From a checkpoint of a small mixture-of-experts model trained on Wikipedia: 4506 steps.
Below are experts of layer 3 (counted from 0) of a mixture-of-experts language model. Rows are named router (the router's row for the expert), up (a neuron's input weights, with its number), down (a neuron's output weights, with its number) and show model dimensions 280-319. Each number is 500 + 50 x the weight over its row's rms, rounded and kept within 0 to 999. Numbers have three digits each.
After each expert's rows: a language model's description of what the expert responds to; "gets" lists some tokens that make up at least twice as much of what it gets as of all text. This comes from a sample of Wikipedia text that the model never trained on. Tokens count by the router's weight.

# expert 33
router:472491487513514443570547491421542505485521477506526549515425495486483480591483416500411430448499567531568575554459465487
up0:542473502513551447527483423479556548484556550514546493595447546396561594457559430485486500416490494470508519425483454498
down0:505445487517469510446516542461515462518425452482483502498486538536392486534495496480580444523459473511621555444546498464
up1:479422471514445525528508465521515459560505393476472525517494611547575450552514546561504563534424518568538515530525587416
down1:395536425531596537576531489542442517547527513506478595565527554494530460465441501479498489509489512430441528538509506493
What it handles: Single letters after initials. Single consonant or accented letters starting a word's second piece, often after A or a, such as A-z-erbaijan, a-rom-atic, d-rug, narrow-g-auge.
gets: "g", "t", "z", "r", "v", "R"

# expert 29
router:441506446483553403536542503438524434527528498547466546551468548432476500612531407413450497382523536522513524504456516583
up0:505473424449572382420585478473333459530549490511469485592461599449512420492505482498499453471543521416578534586498588478
down0:447496455536510552480533461489381462441485457454400466433518466417519564486441453472474553500523482516475448507459403556
up1:487467496473582453504500531576432461480497480548441513482504531489474524514496474483410538463466507528631467530514589512
down1:452505378530492449483533509507478547500482574484548494622400515510489580569498469473522512409524520482535486420533457510
What it handles: Years and measurements. Final digits of years and numbers after earlier digits, as in 1984, 2016, and coordinates, plus units like m, km, ft.
gets: "0", "5", "2", "6", "7", "8"

# expert 30
router:470565530460558448553551555459457416527545430484501555581430514485488518592542458573447428462529489495541529487474480502
up0:562575523526492529439547699576371499475509463548495424454454586485534477473551495566445510512467494534516497685544584582
down0:453484499508463454536558509481503525475545508518567353405471482420474490554499529613550499448552520562488622505459469469
up1:447435489506522549524561446435498537439505559483561493457598503504503501535506491465516403497450581514582513556491531407
down1:498486591429432406507478543434527512544475521482442495549547435533494473501537504465517480485459459462515477472469519490
What it handles: Pieces after C/V/P. Vowel-r pieces early in words after a C, V or P onset, as in circa, Circle, Virginia, Pacific, crowd, court.
gets: "ir", "r", "ig", "is", "ur", "al"

# expert 10
router:469482435493530411580558570441500532514561452537461563528512517448519481541508466518490489459494552483537513481468530596
up0:453471526489490534551554472386520487498422497487487423575492517421395536593536475497421417511484443577508453463403452542
down0:546470487609494541475511531556538521515503553502584539516477502499538532542517515444477593571485494461503496511387513470
up1:471454516508517557592539519554565527469497452475504454446473519517537508555466423571545585434451417459529542463523491427
down1:474625454580496550533490452553539585399450495578484500505548515509565465439523543521531515526523424569528500553487544534
What it handles: Numbers and units in tables. Digits, closing parentheses, colons, pipes and unit symbols in statistics tables and infoboxes, such as "(41.7)", "°", "km", "%", "ft".
gets: ")", ":", "0", "5", "%", "6"

# expert 23
router:526449538475501455494511480485476485503498516437481531594486544559428532527508380569477436488588504472575525529443541455
up0:417459465498349530507495500437497503476495447453379536493483566509460556480488470518496464476544523528517476525515548534
down0:504568491492464490529592558551459497508488472470555508515473520562457524503483472511579449515466437486449564521510500483
up1:495459419509407443465540430420424513480462385504543571545501520538413480475666517497523511514477487597422436481512484501
down1:559509552508556496550520560483477434461522485550512508502493533490463540538526526502502455426483566528461527449481485622
What it handles: Mid-word suffix pieces. Middle or ending pieces of ordinary words that come after a stem, like feud-al, cat-aly-sis, Portug-al, Commonwe-al-th, plus the article a.
gets: " a", "al", " an", "n", ")", "im"

# expert 60
router:469518547419558468518569467453423563515485493598465580530512528499454520559510399465462467422456529487516548584523474537
up0:444484508497506423515492579535505490556539438543383475564485458456548459460457538434474498565433531566503416517455479495
down0:483421510488520451533449594566543553615533535436588499511406586496604521576484473453495475592324472474457494471529545524
up1:482488526507545420549495539507333450521473539630459446533447542466491467621435447509445539495528523430518523465516426549
down1:454445472554462556438481500552501489530520438510502515472457605563395499472526513488514514514476506553581472545494545512
What it handles: Hyphen compounds, sports. Hyphens and pieces right after a hyphen in sports text, as in first-team, one-hitters, plus over, overall and superior.
gets: "-", " w", "te", "f", "st", "--"

# expert 56
router:509479443470552463512552483429461474462512421523494493485521481465436543553550433460447489510461548437503526552435474422
up0:484556591454486536500497509393566380604559534501486456527565469520445469509521483531448433526492461538501501520491472421
down0:500465458605501492570560515415449525504533476527573482489464470455437513480516585506529433490572515386409527562482524565
up1:480597514504535529529492460376492526500501437426490466610318558463511513518460510491512392541430491509551447478444479500
down1:449464513523521515487543499524476481485481563410523478478406577468458548458479441457527431523534605548450544546573583542
What it handles: Mid-name letter pieces. Single letters and short pieces inside names and numbers, like l in McIlroy, ur in Kormákur, 0 in 2017, s in website.
gets: "s", "l", "m", "ur", "0", "c"

# expert 44
router:461502438495589450557523493390524553550584475515502556573450573407500483534476427548439509458524485515516533490542499546
up0:438571486508535429481495461469507566408462580466444552612451480575473423562534497485426482575543529502465511450426552598
down0:472488507487494511507491443499517510476547587456509498541441527533524456447513525491483497565456544449460528515501481535
up1:515501423466514558475558531462493470518610442463610474562455516506489452579498505507441499434493469554490572432510551462
down1:488487361530516555485592608509448658475588535523399548500519533420519454491556488528507565491452521418465483513456355504
What it handles: Hyphens and single letters. Hyphens and dashes inside compounds like In-universe or Al-Diriyah, plus lone lowercase letters within names, like d in Subdivision.
gets: "-", "–", "h", "v", "d", "w"

# expert 8
router:480487501483597505518545435440441435527502458464491495538429543517481491558584403481457472396519505480556572508363592527
up0:496489464541495566595464541438390494435553460440536315585501554514428457528505474476487520569478397480488559625469574518
down0:536379522553402597525469530537535520418578528430531575378483462489494484572548600492495482512515468535524503493502519454
up1:459556435505551590530499528498577416522610508623359453427586513502513559471583493570500457455544463539518516503510448469
down1:483466427522529541508498474375459442523551437519469551509414502568494460482522500499549436475447469474500516506514547520
What it handles: Inner word syllables. Mid-word syllables after a consonant onset, often before a suffix, such as ack in Tracks, ment, im in estimates, our in touring.
gets: "im", "ack", "ad", "op", "s", "al"

# expert 50
router:508503438406502516488553431454500477499519487585476529553444503474518543572517412529502490356515556520543559506531482444
up0:283550607403452434500489499519450441523613435476514550534522478519515499464438382520541467486557446422503506563498455562
down0:611521557556463479506409407477484438516522473457618577560525536534525492535489490526569487538480495506493619574568476593
up1:435561442555553558545455513374495464631561544447438439492534467564526468533548509426414517528423441524528487459423445561
down1:485480400532484528537488517478554525487483524486552418501488529511458422549457466551502460488454494530433477450547482470
What it handles: Word starts after articles. Apostrophes in possessives like band's, Nancy's, and first letters of lowercase words after the or a, like w in went, l in last.
gets: "'", " l", "u", " t", " d", " w"

# expert 11
router:454495518393570465518595477460509543521558480491524517524493562518489442522478426477499442417548498490484496519503537558
up0:523520513523628509571504482543539521460557534490532438512461526493524518515405487470483518542558503466524561534463586434
down0:491496452508527465433479416503591559549466421417470495460553541548463493509535504454567556433516438479501483473552458428
up1:515662461515414471508503517466554472466552500495481466470503476412491441505493479494386540486484479427585587442535455486
down1:452468426496452474512546470358449445486510441534521452509550490579484470478592455461496457553463449490452425398564503534
What it handles: Word-initial f/fl pieces. Early consonant pieces of words, mostly f, fl, sh, sm, sp, as in micro-f-ilm, midf-ield, manuf-act-ured.
gets: "f", " f", " p", "act", " l", " sh"

# expert 34
router:474567486463545463579594538469537466556476530479477591569476523508508549545586471520493483478480512497515498544501530559
up0:476469451485486435453497529530455399432509532497499490519456468547458473490544526493552491466445524444483519604566524564
down0:455497532443446355436512508455507504508485469489521472586481446501512456510541477554445601533479487504532474361580513469
up1:373590540428463520462507538517476431566541469555518506510565505525547546448582442554510469473464557518601472501423425468
down1:474432574420621451489503425521518429545543610476456468565483510473531533499520427418462484484529427460530520616507558549
What it handles: Time and quantity nouns. Common nouns and numbers after quantifiers or "at", such as "At 17 years", "At one time", "67%", "seven children", "season".
gets: "0", "%", " years", " year", " season", " time"

# expert 45
router:465477480423535432548619483474493436587569481554463501546475615486438504572539428513456424462535550523581528501499555530
up0:503365555546441480596564555584535594460556472538526509545548525403479403487610523495481530519514447446447523451499495583
down0:608438388489493453459544577521435423501589446537499493464562552512498374466580654474501614517497479524504525614508458514
up1:506467566529480461531442532545531446529430523514503556538542509483496474574606464498468520472440516529491441367528603468
down1:510478383536406431522430576459414539545521458422450524517529470449507480525513366506486538467530456471526459530530444476
What it handles: Capitals opening proper names. Capital letters starting a proper name, usually surnames or place names after a first word, such as Simone G-utt, Dennie G-ordon, Paris S-aint-Germain.
gets: " S", " R", " M", " B", " G", " K"

# expert 24
router:404493508445630479533581517498465486442583477565501539608470492476540494597489421457484424428538562560534513526496470506
up0:548542525560593521583527485393459493478491542522556545534507486389525410534491469542508495555530590485463479549546547505
down0:498503523512572501489400655577529526450481522531495444487479596485464546416631482431483476498548469479535515549527470471
up1:514449441518553492542617524490515567512512410554544532516612459420445486516495499480433560469472539549460398479562484533
down1:538505555510567492478519499556501448475458568525512528481504553477546575535478488493516405485506553514453419516500511513
What it handles: ar pieces after B. Mid-word pieces like ar, an, ch, rat, often after B or b, as in Barbarossa, Bihar, Clarita, husband.
gets: "ar", "an", "r", "ch", "at", "il"

# expert 49
router:504534455453489381562630532483472431566538495543530541532521577483457496605515436490414452480502520537536506492490475492
up0:535443495549655479534536614553493447539488529476500500486362474606545495553490437503579533532419483554497587562514567400
down0:528476480489473434442596425505530481515507459448500528470438450572511383492403468480367487544424481425576500548487527503
up1:405522485408510500579475532505545558442517363518506523470518548540561526573456465371574456504497529455496451409472529538
down1:489585520489573554476482452517530498510487404500422422417636570483563480505518374500524509520456487480674431479598491505
What it handles: Capitals in proper names. Space-prefixed capital letters or opening pieces of names after the, of or a table bar, such as Second B-ranch, Hill, Federation Hall.
gets: " M", " R", " B", " S", " H", " P"

# expert 54
router:473572456390587528554585526452459546509539488537505635588433558440465565517578425456493422454518469539561572467494589505
up0:492624515493478504470532484462423388489548516498536442537559496466572502554533524564410514530523508516526482555543577460
down0:494463601523470494585451542476519499555506482602564500505453553481492430530483499467542474457511490474567443441470522543
up1:407571526507503483509486483524436520482464441443523513543421523455449505490507470609481456437523496506514483466581547418
down1:474587425529507484428469462543556498478476485482468537518466539467522620424474471556554554543466464572466509533538386516
What it handles: ent suffix and of. The suffix ent and its forms (Instrument, incidents, identifiers, currently) and the word of, often in infobox fields.
gets: "ent", " of", "on", "or", "ents", "om"

# expert 21
router:454511475460498511517574454559462430559510483517499499540488592563488480530569447515402469417510547501514506523524504479
up0:566464536520578504437491578551476549463486586465418503471587530563477500538505492426371556457437519548523546556529521473
down0:453509507526558448425415463543431493505568464554478483334538486508415556542478484583384634524440424538493533483518412547
up1:456506514542459541450494567478550423562478483495507591436553412456434422486550507500416424514599488538467493430463556613
down1:503427609508536491558450361475488557533614427488439541548547466477479548517503564438533517521552463515401509448476460507
What it handles: Mid-word Latinate stems. Middle stem pieces of Latinate words after prefixes like in, un, ex, such as misin-form-ed, undis-cl-osed, sub-ject, tr-act.
gets: "ic", " ", "iv", "pl", "act", "form"

# expert 1
router:437539456483467503580612570440496477495476434547445597570480503518473491519524463499472415491563568486539501585480534513
up0:443498544508564506468489522518516587632503411452457523532612649432452520435547448509529511464489465426502509487529533501
down0:475518500520532513506461533519470537476482393512520463452482570541445412401590514561485433551455533539469497509521489516
up1:523465457502421523400487479397530516566513519489528534567448521498517561545476496513479434486526546601445400502573530442
down1:543516509533508572557500619516549497422471475507473606498489395585504567530570615597539462469493582556536506496584566434
What it handles: Determiners and ordinal pieces. Articles like the and The, plus word pieces after them completing ordinals and superlatives, such as g-reat, larg-est, four-th, Sec-ond.
gets: " The", " the", " first", " b", "The", " t"

# expert 36
router:443472444489501424538596516512491522585503499565514554556442537482528590571519455508479383397445533494482464528523512441
up0:481503520507485505533465472421558538470528510481489459479398578470465508493546458412588488483629447373563466547467541541
down0:408540420441505383494477511553533514436564477495532499460635444509572542450513463419461495473444542507506464510475519472
up1:426508493435551466499433477493604472484453550460450560515514561502485540469533486501580444456477572526511554592438430572
down1:535482503414534466555488483486518552447493542476403494588630478433525564468586552441550529547523444474547530571499476502
What it handles: Short onsets, il, ber. Word-start pieces like h, m, s, k, dr, plus mid-word il and ber (haberdashery, hilted, Civil), and the words that and who.
gets: "il", " m", " h", " that", " s", "ber"

# expert 25
router:424541393493517444480488514452481490515563459567527559583498490445449542528607447514482458390548495510498476455474527447
up0:479566484575523399538508494503482498469535359500423543477535526576445415504547497518521499496445522386554481495502543548
down0:551527483560491510448446547455510558444497490540479558527471506515520477536472434417469438382481499476527526457558511542
up1:473562553511531378567510484549558440528474446496469518463389500520557489563503465523531518470467535517444544547400511525
down1:515488411530579520536573540574461381516528437469461487550480515523549478518526483389557414546521487497414439520496517389
What it handles: Verb and adjective stems. Second pieces of Latinate words after a prefix, such as adm-it-ted, orb-ital, ex-amples, ob-tained, plus word starts like lead, inv, support.
gets: " c", " v", "it", " l", "v", " s"

# expert 2
router:467452434457567501501558554521519417594516455539486438605530550506461540527488407559497438465571509474562584543414496447
up0:481476513454554524450457484512518533451451491453592460520461389466585493530572510577428561433354582551547556483513478418
down0:551472507508463467569592468538481469502493458563478461470508547655452554508549484521488535527490475404499415543553520491
up1:551551393618484534544400413451494602475500459504485516543564440443548385449499397477445553509573504482535468375510559447
down1:550433478469498512532580521410481555530503583481510523526498549526488466478557515582545512536432441477540428578502420518
What it handles: Mid-word o pieces. Word pieces after Ch, P or ch such as o, ot, all (Cho, Plot, choir), plus sentence-opening The, It and hyphens.
gets: "o", " The", "ot", " V", " v", " It"